Below are experts of layer 6 (counted from 0) of a mixture-of-experts language model. Rows are named router (the router's row for the expert), gate (a neuron's input weights, with its number), up (a neuron's input weights, with its number) and show model dimensions 0-127. Each number is 128 + 24 x the weight over its row's rms, rounded and kept within 0 to 255. Numbers have three digits each.
Before each expert's rows: a language model's description of what the expert responds to. This comes from a sample of Wikipedia text that the model never trained on.

# expert 47
Surname second pieces. The piece right after a surname's first capital letter, such as M-ical-lef, G-ib-bs, C-ah-ill, Des M-oin-es; also sport-word endings like asketball.
router:168116133111162156146101136115124117155145185133111112102098117153162161146111151139085122151116129143097102156135168107149107116134123107145158162130171117113116156127123117160135075148117103158098085111094132127121146153103118148154125125112124139122167140154155151103147160145159158136131165118131109146141175093129151101124145118170136152115160115108111081105104164134115110161132
gate0:113142150156117138126139116094101107109098131131124130105148086142106153088129082129123071106093093083178156128133082078135187141070149158125125126121118077114150122083131113107165096164108110141104151133151142055150109140115120119109084103126137177113131181159118068093098104129169120169169131104113128157100126113104132148156098140088158122150133147137105165115103148131106143113142
up0:131134143127127137149098128129134113122149167150116155142106134132145118086119119141124080118129103114114133082132099140066098152131178139111141145149082141098092117148141138140146123167161099093135131103127122124133099130126132150101134122110151118167148093130121114183135068099089148094086166102106109092145118102132132137137139127096101109116127153108131128107099169143113155147166
gate1:146097152122165117140072134127164137152112130144077083108157171126129154126133134144143113111095135135131180131169109163114176135128076154107148149121104143117106123161104118115177116152143074122094152098128120150130116135120107139115104112145135128138123089159157100078128106130140130140106148141105127105142138130133105115159089134138119109164121138123115121136134147133175174134136
up1:130159094137138121098163100131130148114117107123089136137105168093117104156128156121094114133171114126115125160132143125144132100168132136105112130118149144124095140106096075140101123129128147148177136137158129120174141130137105117121108125085116085113091105132125120173158121141127160130159082136114139110133171099101164167124155135163121137160122124156129141144173120094141130099139
gate2:163192126076132118154159100134126139115125097120097092127097161112108144112106133111124113132136160141123134120135090120153202121091163136114119134104137117160115088127129097106136146170109112161094151107150129132114141118119133143132129094097100175112093120117158122173124174120124111105138175105112140125160117095108100122150156168159128164134151148126119169137166178105127132125167
up2:106129127098162110119082112168162163115165105077145119145118119111121100098127139127115110119066146102129167119124131150112130120103157138097178084128111116084158162193088130141171174146122119096147139110104146076133137118099129158091177107147138144114167138152142147117137144111090100110168152142135145104130089140132165101157086114102162084137089127131157092113117134107158140119155

# expert 1
Names, ages, non-Latin bytes. Capital-letter pieces opening proper names, ages in birth/death lines, and byte pieces of accented or CJK characters, e.g. Le H|avre, (aged 3|6.
router:093112087154134101126165117104117145181106129088137135127122147148132152156179107105133144125140120111107103158087152125119119163106145101182069125136173112117124107139128089100091155132162122101148110148127147139112117129120171095096100114117142150162151101120113142140149109130146136134099094138150094112145143134146112147069131110162144135124145092107172154128165129155097145080084
gate0:125133132143126104147127117122096070082119134165088135101119116119142145101118112116131109167094107143151140092095089114145151138071133127116179141128176105123114106129134180146172146181139117112139146075150187104126141120157153151094109135139140161123125139177106116130147149135099125159121149112100131097122130153138096130150148120132148154172076119093120153149151129170146129134143
up0:105156148108143127137104107110131108115095180136111142119118165109148105105078100116139155119107132145139143094121115132084120184146112139139126130129148137161186125145148136129113098161098095128098176117132143138108144136160122135121132129090181138160159130141125097140090169098095132083075127115123129129134132118106121127107127117136128111120128118155096126129154115122122117134123
gate1:096130151158131127139128144169122104151101136111103098128150121141105115124130127151123117122069202162126132096146104085132160132123120155141121173137089109126098156161129144130148114137120129143116127102120100141179113112125108137132099115135116127113095086154113087122162107144103153146121112119101115186090115182109135091136098125115106198097140137117115163116141119114090143129131
up1:131130107116094108133127155139132090131100133163112124165096168116126097153126158140164131107148135146052157130102154119151142145139135153143122137137147138082120117099127093133127141134140172140122155139129105149155165127129145109115102154129124099147089123163141104116100148130170127101110117120139105097151136141117140139131129146151142099147157089138134144078139083099129157106112
gate2:169120114065120131161107102131148116137137105128087136136129182085138125119120141099105142094124119116132127116158124070106175121101139104121127121126131135138091098115171167139139133171128099132117141115151146152129187110147157145081160136092094143142143122138092127092138127108108134152142158130091132117129132140092125131117113121171167145133104122134134134118171138153129105117133
up2:135136110124133145120140111172142127082132128116133148171135156114139121138116086136159150126119123125116142085119142170075119114076161169161177097093134114174141163166121103148143159125118154059144137152111176089124099135159158116121180081152114103119143140115120083159156085107081107116168165128129125133115115133102141106168097136102126131132140106081150106113119099149148113121118

# expert 59
Table cells and digits. Digits, pipes, line breaks and sentence-final periods in tables and lists, plus pieces of Japanese, Tamil and Latin species names, such as Borb-o.
router:084133121121125093112123166134123087106137113080133140121128112152091114138127125135162142159126098124137109133112150139106113162138169114151133176123147166170173125089125126160122121115163159084150122091086143142107091129087123119135128158129089158137161120180134152120145087107115101122139104103145161146105108176149124119111149106097108096129086113092095100118135128087090123143126
gate0:141114167143135109103141136147095156138114128165120144128150121106099157144145096117129128143142117115136119135106138089135141099089121109123140121142085140085133134121100148124137133179100144123135151111146120112132139078117107154112140139094170163074152118149134141085107102135130149152147120125137141127164112118135071122087103142131151109157132158119131134167121102143125102121141
up0:126104133122140088113110121149091130122146132095130139117167162101139115132111100130096144117122115142090116098116140121123097146131143151121131142155105152106132090093189137114119159178107120141089122090136166142098148160120103176120084152111153152134175117156115141101122062131105152102134116110115146104118132068113129111090120128124138110126141148130157091145106119121140113145100
gate1:127105113121156109123106124113089154117141152119174103117150171104125175127141102139164127129120136151114136062134131129131145157112092091086121145126093148131145121164121174105150108147122146097091122079158124148142083118097122111124117101132132095132152091135124095095097111130099111157126137131111131121141157160110098090144083120144110136142131123161080147105151132069110168129116
up1:137123158108128151134102114109146116154111110147166145100117125112142115120117166144079145126146149147094151106114120103124077126118151160152107135115152137137146144141111136160114180125147117159133126153092173115138118142116133141116133141118120104093154136179122108151164103139150153103060120122081068074151121105128141155108087103148176137144112130119120126114154142081148106145085
gate2:156135135104102128171136116190212114118123146136119106131132128135117123117142149127149145111171124147141138114113102116135168124129129135097151119099161120132115115103167165118144076173122117136097121143163120112152150136128133143076125135103109122092164147129135104131117155098156130124092140124120109119123104116096117117149134125170131145121086120113105135106175100134146123080130
up2:116153130064163086118110146143135109118111067132088105123058098112158141128142134185141113118115146107127112096124127134123174135092159119121137105146103101132109148138145085138128156133114140087159111108140122122090125146165128153059166097183150139107155128127103126153135148115092165146144144123112180119142125126135151121136123134134083115147110080098128111144160111140125142109132

# expert 16
Word-ending suffix pieces. Closing pieces of long common words, such as livest-ock, wedd-ing, breed-ing, jurisd-ict-ion, conf-ident-ial, usually followed by of, in or and.
router:123111138148125134103128137101173135094119098120113096106099104131198160120144127120145097122129132136131116072156115110162175155102120118136149149126155150141138068154100092111153138145129136121138166130187166129131149131161130109079149087117157097109106121138121131121103173113086100132125184136106155105138118131104113156109142144167149154134101137155149166164168143125158140146131
gate0:113130106181143174130099160154131124168151119147160132114156140127088185116109116149142119076152076094099142167120146127127170135074142097096136112126142145101126120116125111093169128169175160126140119163137119130161092122134169155100170091114120150073080121150136090135127132114123115152134141123169089134081131086141095103101138122113142115146159121140115100152136123177128142164129
up0:103114122097094115129134133126123127108140176121144108124104132092108094102092123120111171121095122130088139112108095073081108137123157113081132191102132136112154115135116175134122144198125110120136138126133139108091139144064123128176083114087153142118113106127174116154155116106131118109124154145116118082170106095112126139123120116125104077138123115088117154113191090162111129133124
gate1:150132146160126146129083150148090128139149139127115120102174173100130144123131114140156099129103128164139188115127086119138144144105155136140142150113114097119086138117128122116129080125107085138097141094135093164150132095104123089129130146170160147138100154145143127107171144139124159118151130113046154106089133099118114143130119096098140096108134130131122131087102076127127151136114
up1:145118136114120130083130156129116100122137133133123102122103142106120108141142150118110126096164147086061156166127129151141078132123127138143086128128103128106139114157106098116136123119181136146111153161125130130131131137121136144090123113139137115100142097136100099117111135140121107129110211127087128138121115145088118152118120113153101140187120146151120158113188118143128126122153
gate2:139144147106096124108131127096152151161144121133125114097143119095130162119107105130116154109129108137127140141138123092189144115101155120155129132121127114116102108123152163104094122115128092160121162132125132092134152084133122115145082129131124140114171124117133091122145129115142114155114129112106132116126135092121147143148139144150153147126120146138060129144147150160102130144127
up2:121093129095103095146101102141143114164110124097113109152099132107156106112134150135149124159142143108156150093125127136131135130128149162151130096135117091141141158130085115128150161133094122087139101153107147143097096092150112084084183081155142141130144140125149118197138108108108128128111149117128127120140109120148136071132135144104155146114155108130092136164146129080141113140133

# expert 10
Superlatives and "the" phrases. Words right after the, such as United, most, largest, highest, way, plus pieces finishing capitalized words like The-at-rical, The-or-etical.
router:172115117112136111155124145155130117122107123093152124107155126165083088147081132170145104141101154142144094112148101094101129089115140125166151133122125120098127167135130123095126094136125129124122177128139168162126118102103121105120115108165125118107100108124087141157111121126116162110137135094128134135114088120123165109141109112111138123140122158187122168124150116148164127137162
gate0:139132121144111147123102138127068108144125116132152110141130109143141173110099142099141109112114105096115158113083159100149149105112112117103156098138138124152089128141116118168150109153107140138112155129113125152147089126139143149131122131181178157104128080154103089157117129108150119136135079141156112119133135142154102115125117131111152140155133136088108106182119123130086124126136
up0:114159122130145087132103099127149127082122141153164143143100119110176100102072133102187113140134142148100129100114095067152150124141126097158180141164130116137157093145116083160130101184132127138095127140165130106120154118173162128146129080127166089161130116163094087104138112170125111121166102121122110150153120123117154106093083120080134143134080099120106112139134122136128123158169
gate1:144111141137143128143095122144132116128133102161126160189164155091121169103123107134115102081107135112146131165166129112081136124108110126074134137117141131122098139150126174124139134150148138102099107145080113121102128105154078154142108127099171105117122123134174107126139089130123155158109155171122085061102124083115140109110114128133121098156150115125107106110113097144134119127082
up1:161138171114119118140122141104087117177114071145152092114078115103118134147111141132060118151151163134090131142111100119113118124129120148148077141125151147123124125090082107169069140137151104161143071127156149129154124143107158126131149137119111115105118110121145112181140132162109141104134120129154099082177186077115115173135100120151119083167141147166137147129121101107153128120107
gate2:130181149147113123127108124137147117114099124120147151117138138119106130084121159119125156065156097147095177132164111126147214107138114109117108130110111125147144082125136096113138128156136133156093177118146106127151179104148138109099123156118176137122134112152151092134150176071151120139128095116112131098112138092105122145126134096127159126156135092109148124121152127149125130137122
up2:110135150128181100144166091140159094179093090077128114148129133129163150111147112107118100140077172123160156107137143142101116129104156164106169112110135124139125099168094093107147172138120120076142137107113118111111106092149159091107148072173129145108123142137150145138118131128113164149167134147133150128164115124139154072167104125125143126134123128143111159130115120125132151108138

# expert 35
List and clause commas. Commas, often fused with the word end, in series and after clauses, such as economic, educational, and; Kerala, India; 1985, and.
router:093133145154111119155114090126093101125135087166164111113090161144153098083077127148106160113149101174137093138113120164138154108153160146129111121157104114163128118120116108117151097078106169105121108086129101146129108162107105168101128152140086141127153172140120119124154118099127116110127086112100153167100116127143090163103108163109116139156110144105126127122105122109074127117155
gate0:124089124109181160110109154137113123102160136122123125112167126148137129114127097123160124095115129063129162144125141087174133126096125076094129133101157166125104168127141114155167154155130126127152136150150122141147105108117130156127142156136127148092117120127108141123099126118131099164156141128136124113117119125162116157147148132142154084168125129098115155131167111126133127170107
up0:103129131126135106119109103135135124137122163132131156099102093113128104108113089126176148132126105135097126100102092123077132163191116133115158197124137155109186089091106089107167155154115112129126156113132143132145159183125058110143099137085133137129151128129157117151116100106143099132096130114144118126148157180118121154116138113081100088142115041153105119093134172128116106137100
gate1:108108108101123093128086123087115091115093096130110135105145152092093160143127098121161089109096143143179122127154112125113170103075125105116157161134110122115064148168156152081133116132129121117129165086103120194141118069105109103149115124124147125136098120117159096129147120141146139168115150106102124110114199091123128124141130138115111119158138145196140135123157121105110193147163
up1:114166113116113124146128119149174138129122096147123110106148117126147069146113196149089147137127122114107147141060125121164099112139148145169084121129146139149120131105098128114103101104138123168144122129107124149076126146135142123129110169141123117133140136142131140095126121152075140135082103147120117098159150144112149157104164101140122142152137136117157133119119113129133088140134
gate2:152144100104110108101123121110153124131094142143112120093110104109130118087135133118156125131154078148151154136177108086149170159122119126158095149118136139123100119125148158121144108154142110126128158120150124107150166122158124187124109146105149127103135184146094121106129156108138116148126151073079133094134184117112120162128120113161191147181113136123124152157186136148144096113146
up2:091111130096113112125122095129136127116109133091109104166102116105138149108146129123125116138137133155152163094114103134144140129115136183122135088147115113132133113153128093117134184138146134111107116118179145085135154046133119108085149091153141079111114124138118140095123112114060131127127165158118111096119127170133129110172078117174175157111113116133127135152114137113144081066072

# expert 51
Latinate word stems. Middle or final stem pieces of Latinate words after con-, re-, qu-, such as conjun|ction, reconn|ect, res|ear|cher, rec|ent.
router:082118128155110079159121091138131161175128113122134098131108121119142157145131138149141145071116112102144121123161123115165139127168104111130131102093088176123120110149114097081154138114083132145169173128168154113166159131137151084090152125109184124115129164102118082133076135096104095157152170109108095079136161152131087100169113146115157128112099166134120152152123142165145153113105
gate0:101138111146167131142114181099100101119102123135125103107126140131114149133141136093127082143082120118119122116112111092121141114095123092122134121121141117153082169155091122151148124151147108128151097100187123146157107154138139118128134114127141151100089130167113081162117148112137111162135119156182091142099125116142148121122099140113142131170147092112094105101119112103128130121131
up0:116109119131137149148122070147145121100152134104103156153094117126103094091078090121135134075100164122151164142176112121113131114173139145116142150127111116088125051119141128149154108155114140171132149152142167135138134124092122126127115160113116159127168129112167149158122116121102134136107136108103135113167137120111123125133103119081126112131082146174121106114138143124091120119145
gate1:110159153102110101129092133111086084141105087161136159107141167112139118140098173150129150143094195178158134118149120111133140160122148104139159159124139106111122100134116177118134078125134138151133135114117129099120127151108075079126105131151130143145099105086126102106094100152123143164088106118105115126110172106133156146134114124115110160149116128101111151129126115112106150113114
up1:136114134131156154120103117121153121160137117159118142105094172111117084108147111161109127127138152099096095136128122097093137087138113154148056146118145131121122117161068131115125127155122106139116122108142186138164139159085142130104083125137106123118107129135137116126106112125162105111102115159102102127149122144118165144171123072093135116125165143135155122073130109096173163153130
gate2:140205144090103116126166109164160090114116071127082126130131127119119156125132146163126130125153127121141116117127102080112143135098166122159109143102171125141099092109144127089137134164133103124077185139114109074115144124130164150110121105106101148139125136117122136129130152123163111165094154092107099120100089098115110143102098131132131140126088141084112147152176088122153141152118
up2:131160123093110151144119106146135098159130136123130103122127118107121101128104115136103148127098142151121196075094090093106121115116145149140200110114109152125111143138135126156121174103101125113190138106138098141159111090124143113103135135177123112118197136142143115160119147138082110135149158144097156128128065141129117074153130130107175123113141136147164125076125135151117122119125

# expert 62
Codes and abbreviations. Capitalized codes and abbreviations in sports tables and lists, country codes like ITA, FIBA, FC, TOTAL, degree signs.
router:115116142108150122056104138162106145166143139139118151102116173107152146145106159158123157135110129116083127138104165147106090139132149106125156117148089124094133131079129126145164142071155105140140166132085077118087132108095137104147101148091107140137138095129088164127150130127135120100143088116144150126104123095138150119087149150088108163131135082135154125117132092135089140117106
gate0:106094121146145086151151148093134104104129121161128138149161101151116164096102106127084141155106137164098134144117140115124120149080116127104120132098105120115138130101143147104147109149127156126096143141135166114175121108125134156141151129117111152151145154110171119129109091097156131139129118143136129144140131129181118144094161161144160113155085151101111094155117151134152134126096
up0:157143121100107115136115131166116141110126169130148152105106168152146062109089154124098110106112124143130138074175086126048062156172136124127119121119108161110151079147133123117147145152116120149107138129138118114064139137129107150147107116110201155157111103127132159135135132118051139134134125068150120140112089094135131123141120116118102127145171134139124155121157139073131119158133
gate1:110141174128150105107140109126130177148061095100094109156130173118122107104131151155180086106116176137108149104140139113188137139151105128162087139099140145076111115142116109127156115130090126139127125100136120122129123127148059111149109110146166124153136142100158097117107081113103127169161124130129104094101171112124128108137147138129100139145134101130125123132121133145085142103114
up1:131119098118159178122141096135133130126150121153141128140081136097098134170155128140098165107136146134129106161142099097124134125120132138136117124111142147149096189145103088088119144121135142143141140115145115138126129137061193107143115118129147091139124116139130149147103123104164063101100105136134125088164166138125156129138121143122094098118174134125117106125162115101146123153117
gate2:180130090137136109121141128153160107097136103163141136124089132150126167078110111126167146112178132141128140152140121118125135147135148093135116093105151123126100115128152140084131196148127066119108176114177124076175168081155131151116138110127151140144073098105119072169125131087134116128144148140151155118149116132119135143145135217120138110117128142126105117127132130160152134112123
up2:126152162097127131107163141155111154141121152074131086156109154157104140157177123130165142099170118123152128094132137111092119100117214145123119073102124121116101134155088074129166167155110124084135125148132189098092095109132158162122160113172112122131149147186136161153155130125101158117134105140158132128115096110113113086142150114122107117132110153102097107117143116125131114096127

# expert 21
Mid-word root pieces. Middle root pieces after a consonant onset, often cl or ch, such as cycl|on|e, cl|im|ax, ch|alleng|es, Sl|am, anharm|on|ic.
router:162151190100099168145173118129146119085111145113123089096145086147105115110143078136108101129117132121151183132113112143130142086089154158101155153090162154114107157084160151141166120125101135136174127161132143149136120135138124165150163091110078114108111141125148122139138128125126131140127159142111105114111114129139112096127089101104174112092108131111141120095100140145166086138146
gate0:096165143128120087149160143149127137109148136157095128101140137119148128100109124128127096137115117141136130137105171095129173120084112100106089133094119112133133172094121144150149120127138118147135112129152155097139117144124110120122127144096148103055115151140133125177123143124139148136107099138127130129124152108149115117103120174114163146146129168138117127150116105157093136150131
up0:128152128024116123143126089096128151122068174100142126148145160128138125102126100098142141135097112148162105108116076122068120143139163144130133109150091124162102117139142159125129148188165141121117103146166121135118138114091158120155103121145156124135163122115118134154100133139136157134117101147156105106098096096127132118093110087085092112124105171134129143095165167078122118118131
gate1:122131132136138112161090146104149133178094085149097119150133139113128110128091139171170107126092173106115148145176111096119146130127134107122144152074121135101115117143127137124156115131119105129115150116131053106121154105132084074133113105187210138114134107123131075084103082124135144152119137149144086131089155139070126122126138133155092129136113122137132132127142090105148183113111
up1:121095118141123112116132137141163112145105115131144147129069142093111068154149158164095129098131167103118136121112130138157147110117110141125087150149132145149093131112083123099140130128132148148156138113144169135173120152132169137127175139097092147135130115150127098133098136141116113119144098136113144116158147099145105136149086140092144120126121108147126158075150064103148115126135
gate2:160179138116133117137115114106159135139118102135150099118096125141137127114176125116146133131145091140125120147210109094170165116108143108137137122135126124126145089097186115108142166234144102177120141125164150134110191105103137156130137124131156139115122143123128084123114155102142138157139118121121137109097116101154149128128126128126128145127112127108095165157139139112170164136134
up2:129123145103118122177119144161156110162149119128138095113092127114125118062140108130116111086114147111126164101119136104119132088088172171156139105102122110140120155156105108125164129096135131129145108143125116118151121089142173137072128107169131130146139126124173141160145136107080117134117180122109163152172103117122095086168083121120157127174100101124159119119082131137116118106125

# expert 32
Mid-word consonant pieces. Word-internal pieces after W, St or Sch in names and words: Wrens, Wewers, www, Spitz, Smyslov, Walpole.
router:109128140136120142128147098156142107086169121181151124157110120148135155116126136136120086157146142145133150087111145171099140147098087135133137130135159134156142183114118138068141125108107112159100076159131129103089135138150100109107168109118147100120087126101157124150080118124172103120145165172115172173148158123129112117121154173127089115128131121166123136136120146132162095137102
gate0:141125123137115136140100163153097093123105152141129113111106113142123108122117130089130122118100110131161128119152103106123186138145126103117128133095124127116109149135125105150140127138175150132139121170128146108125119122157135156142178106164109175074112123111132111171140126121154135130121103111125098101146079124133094109125088104119155142111106117100101114141140116156114111147134
up0:103111148111133104169128114099157118097140126121136153111095128143141156104078129153132125097142109146166135120156140121119136124112166115145141183180123137111113093138107067128124148197130122085103182147159145096135126146094130094133101154078172120127128122162083114194148078131117164096097085107134131124134119170125116146166137162105131117131163144159087116116143157079095151140127
gate1:110153121140147080139082134127132153134138079163077131109158143126153129100135125168159105107114154136144100091115091084148199143127111112137134150124105121097092127134132118129135093107120115087123145125091133108135088130154127112133104131120124102202116105132098075092132107122104131153096116137132125140125114149143127136145083120124111131153147124113107127133120073098128210107146
up1:148119135162118142113095128145170129107149128140121081127114144127082106135087148148112161147168113158128101093100136091112120173114145175152121113109154136139151125108120115156114133118121109165088115099106134096145105111046152148147113111116125142054114120149148155126130127112121070118124104122131133147145154092107155179109165123105124115169179090125175134142171121096134131156126
gate2:166145141107121140146142162112155080113114079141169113131113113128121120130110125093137128106159111150124138144170092100116125136128161099107145113080163135158160107113175100139136099150154112154067147120106110132127187143177122142138118148099153139058129131122142113108135138097106136166095110135086150124125112089059122138154114130154095141167106106127144151098150145139089120142181
up2:127093140110114124106116155129142132133132158104098126143128106125146094118123108112126152128131147144118134122107137094132139134087139165157145110094130067107137162135114123138144142170128142098145127122144170122144151097145102114114131148144156119103158109133104089119171096117079132152162130151121200166137125122124160139161110112132146112171118065169104088116149125112105131141143

# expert 44
Years and decades. Year digits, decade plural s and date ranges in biographies and tables: 1980s, 1992, 2006–2007, mid-20s, century.
router:135121115153103078089117107078088101107168098136123185116192158135106155118150159171129160099088151092175135154153165152150133128101126167170117128152096139140143157132170159117123085117134180112099175107076124122126131150154140133146158146114119159158133115144093135134134079129119151132123096109118161108123152130140111117105161119123111134122166157112121102143152142141106146104147
gate0:141120157138137153133106110157118122129117147151145112112164135143096145133125131114119171120111076134136133140131118097158178126100104152131163077125121120118161107097097133086167135150122123152139114123140178144097141128145126119088112135119154172144150134127138116150115153114116113149115142109134130129139160112125083166108109143131145143122184158088104167162111135155086151108085
up0:100146132146128113134137102129132135110167155087149144117095130106149105126101081111130104136115148107104136113134101151095116163115124110103163161120114155094139130152160072110090140170106132070158105099133126101119149104115133091142110115080139104113139120157135103160133117090086139116124098131117122094129099121153134136155130062090117107146081103143122094122127133127139122156141
gate1:098087107106115101127113120123126139169108151128130120133127201129167108102118131187186098119121146150144129043136141112097138162127111117131113139124147108098090125134098133116121112128103123129101160125147105132121085110078102123129116121137144122141134091120160104138119112125145100154129122117081096111144130123154096095123101138138104135114115152139085130106169088084114142108098
up1:147143146147155148125084123137159109126133089164153120126109118099080139142110138126099127146136163135110139153108139099129116135090142117161102122111150145132132149116094110097093140133131103183129114128109154105125132144135150102158133122084123112114110106136131160102136132142151143072107112153116138122160131100078150165124113109135132146135144091161157121118120087108119120126141
gate2:155154143132130171144148098110130161137146120133092129123141124106123162097110132077126154084182081126118132149138106063159148162092118090110138102108135130103093096105120142148108144143119081153154173110163076122142174084120146124151094131120121149137140114133135103126092175106153108190124125126114116105106155119095102109153141162154121153127090123095082152130105155118128120095112
up2:125105107099100104117063140181139116135114119134172142164100168132182125133113156171118110084141177108179148084186143118076112131100155171168140148139122134143113157103078123155133144116096149120135134160127162137095109087155144154110168115141124101134144122117122112147110137130118145114133129131179111134132080163157151124135124204136138111132139117123124121112110138116153128128107

# expert 19
Field starts, transliterations. Tokens right after line breaks, pipes, slashes or colons starting infobox values and romanized foreign names, e.g. District: Central, ʿAbdullah, Cyrillic.
router:078137141125121136088113159146077109157107130104131115120143152142079111144115109109138140155128077077144102151105131140106107173144171096146111154135130129144146155081152114131108101101134130073134125096142152134103104140093135104146104164141102131134132137152091152091156108142163105100147088115123188122132096150149141115111130116096113113095106116116095107108115119139135130129100
gate0:113110143132164141125098118113098115154113116129116132119167105150133172138121113124087152083114106115211155102102170112163181137136139092139146153112150121143107122161115159140180087134116105125113108124123132141150113120162171150143156158141165160133101111138132100130113155147114143154153140106171111110135132100128081134172138147132188115107105123098114197139137137123106158141135
up0:146106128109140118104144137101125089137124099139124184182122129140147096118099082127188117108087149121121126097148077119137112129131150082078157167111097155142127105133105118131123167169105133116135136142168124091139108129136099120095097133121146114112170104106151149125109101120124137154139119088139140117156116072122128095079094082113124125121086155129120122125119136144156109144164
gate1:121122143151114123137060067082111124149146140144107152137146177104137137112109161173181109106100159146183137152176133142104127116094108114130110126108090110095120118136089122116186132134104152137113157144122151126151123107134105084120115128127144137129123120173156111114119138130147142204153109126110079131087131147144131146127142097134157119079109153127128128101113145089099142126136
up1:147122139120140117126167105127122108135115095169119082114105106092125143188124091136079137130170128143081155127086128120200126146149131171073104127134170127112075111119086132152095139133137125152146113120143105137143122165126159111124149146137117133111129157160130112154098144127135137072111118126139112130149168132105150154110127097139083109188140104136152099114135117080124154134153
gate2:175158127075130125139120124112196103110157089130144111100078118116130130140094110113134141141158108118119171110153096130107151138146121114141130119099100174126128110118179126097133144146122131152110163110187104123130184098140129115116126107086144167128152158126103124119150131097151146166125144119124161138098122127124117100126092097132142150093118108126095150105137120167185127136109
up2:126141106097136156126171138130092107113096097120148117097097141133122067081145134124174138123091177088115118115083119127107144129102180126125117128129085162137131169161111104106134176090078135096110161127149078127138114108155107090108125110152140108134158127098144137112137145119090111157133110140129179096135085129089143143135151117167121136107117112112106106163147123106163099135103

# expert 61
Scientific infobox units. Unit symbols, coordinates, and values in science or data infoboxes and tables: °N, ″E, kJ, M☉, sq, UTC, °F.
router:129116092133145134090116150157149149122107141113109121099091167156130126162119099142115104144197104127101170123110131131102129125146156101091103093119142111106115184092151105148127137108127129148126131141128146123136124086141164137094152150169114092071133147140104170090134136123152104089147112117077182184101092137117088137099134149130146134127126143142119102087102117119123154128117
gate0:134117108155107110093119135129127150132129110175086158109161129123077152158108135129130165127100107097161134154101133138128101107150133117140195130131077126096182133138152090101143089114124116149144145100149163135134148131097156127174137143126138183103129137120110147126102147157091103119139119121141172102118104073094070124140142151101162113115153102147109106138100105106118128172134
up0:127083120126121142159105127079130141129117160125157172128106178121183084095100118119133131101108132124121126078128118108127121123134159120110101138107144147129124113107125173137113138174116131108084140145128071075126095106125118147111087138107143140145168113137126120176092084112142140127113138094110121116157160112125135095088107111114154161125123150082120087133133133160118075154093
gate1:142121140129103126163074123102141146129121148121125111121114147145100090125097133185151097154118165096149127119189113131098133113097134134135126167143151133116050119197129120138136127180056115090102139128126120113146077098130097138183110126148123110130133126127129070127108128138126170131129126131096117102099155111141142118128093141134107114147135143145116117104122107134109151109075
up1:113132121114164160129163115124152132124113120151137107084102142114134102141163196145091169139125162100064116106106148132137146172117113129142080142147194121134155123125088147147108114121119075139157138126132130116170105143127128130143140130151151138120106100132107138163139130128129146095130149131114146117179207093141123150109140114128130117144162153150141121089152101113165136142138
gate2:162156103088125148134119128136176122110161106140123124100133152092132137118122106100106118147195103129138155116192135091097137104098128088099147111108150119141126093121131139112098104173119100160120186137128131134115167097154129133134129161108126125128150148115118109136129151111138113156108170128100147090098113096110089127144092129137165160138117167130097155131142122116155174117144
up2:143126105108125134145116160166151090092124070126128145152127127120111141096113111123144151120129123097111136077107116104115137122116176144136193089138147115145089126115095137115163141147124181111112139123145143086117132101126159104090139135139079139126159108096140149122117167129093161139141166154150156123123105122112119109153131111132155135113125140118115124145123106106148130100113

# expert 4
Inner word pieces after h. Middle pieces of words, often right after an h or b, in transliterated Indian and foreign names and common nouns, such as Mahab-h-arata, Jayab-h-arathi, h-arm-ony.
router:190153154108116178126149124171131116139134162128149105125172096128103092101157132132099091141143164182126149122171131118111103124089155145133132160152146123127101122148115160114143079131127065088108124144128105146116144130112152162143178158165130093111093149156183137151100116134112160117099165114100159124101090090118161089114065127155144128135185146129117167165106080105141113107149
gate0:084085125146125167130090171121094105121100156145121124093144153139125164115159105108131139100132071125137187109079128131103113163133126107129122106119098130188117136119128125121121129136117171179129147137151134093129121100150137163097142135153137167120149111135134120137125165110114140123089133099124132131118111167120138110137136134085168115126143106143125152127129114165099149123165
up0:122123113072134119129125086111107116161127187156129188159112151081148181142077108129104129123110160121136153117130058140129113120118135105132160168117106123095114097156126114127138124170115095083130146102160112141130153117136142146169083106109155140168139106119123125145082069178148141088150103076122078120171119109127093113153123115126072148149106115134135122122130126121102105123140
gate1:099097118117101145171080119084149124136099149116097159140125177131090153100139114147134105130124146161151141164123108141101136069126129136086123144151143119131075162146152127114161112122063152115149117102129133145146138080168101109146107078104179119141125124165138079096119096132141143141091137141117123107085141171152117147135109118191119106162149151135120122098148121100159153146124
up1:133162141129135149069110150147143138121185105138137105137140120061115085142104148147097110106127110099079140137100152097162129138122140129121108130097154129151122105123080134138108120103105135147127130128162090126159134147135160173141079141138136093101143076149137152097132131158104121098131095180135126089146171119108108159137155095160114121151147123154135125077163105089131122160115
gate2:133119138120153166126146112122180106114091106136144165107082160130127137096085146122132134087134099141134172124157112117109150113110158115118105139103135143121116099136130193130140149166116099128110154131180145096171143137154122154098109143094134137145132149150135157140145142060120113147138112103102159107122149088150159137164108105174146137142102125147113146137144132178101127137131
up2:142086120089090092125132118126123114120104118100137094142108147139107123072141098158131091116096135116153158064127134109067152112131166147114182084122124127103123141162115080162108146137125142113147148128093140094118101104127142148086168092176152157168107128136167101135126143110117134156130122129159177118125094131098107118142096129130092140096124143080102109095144134118143109102152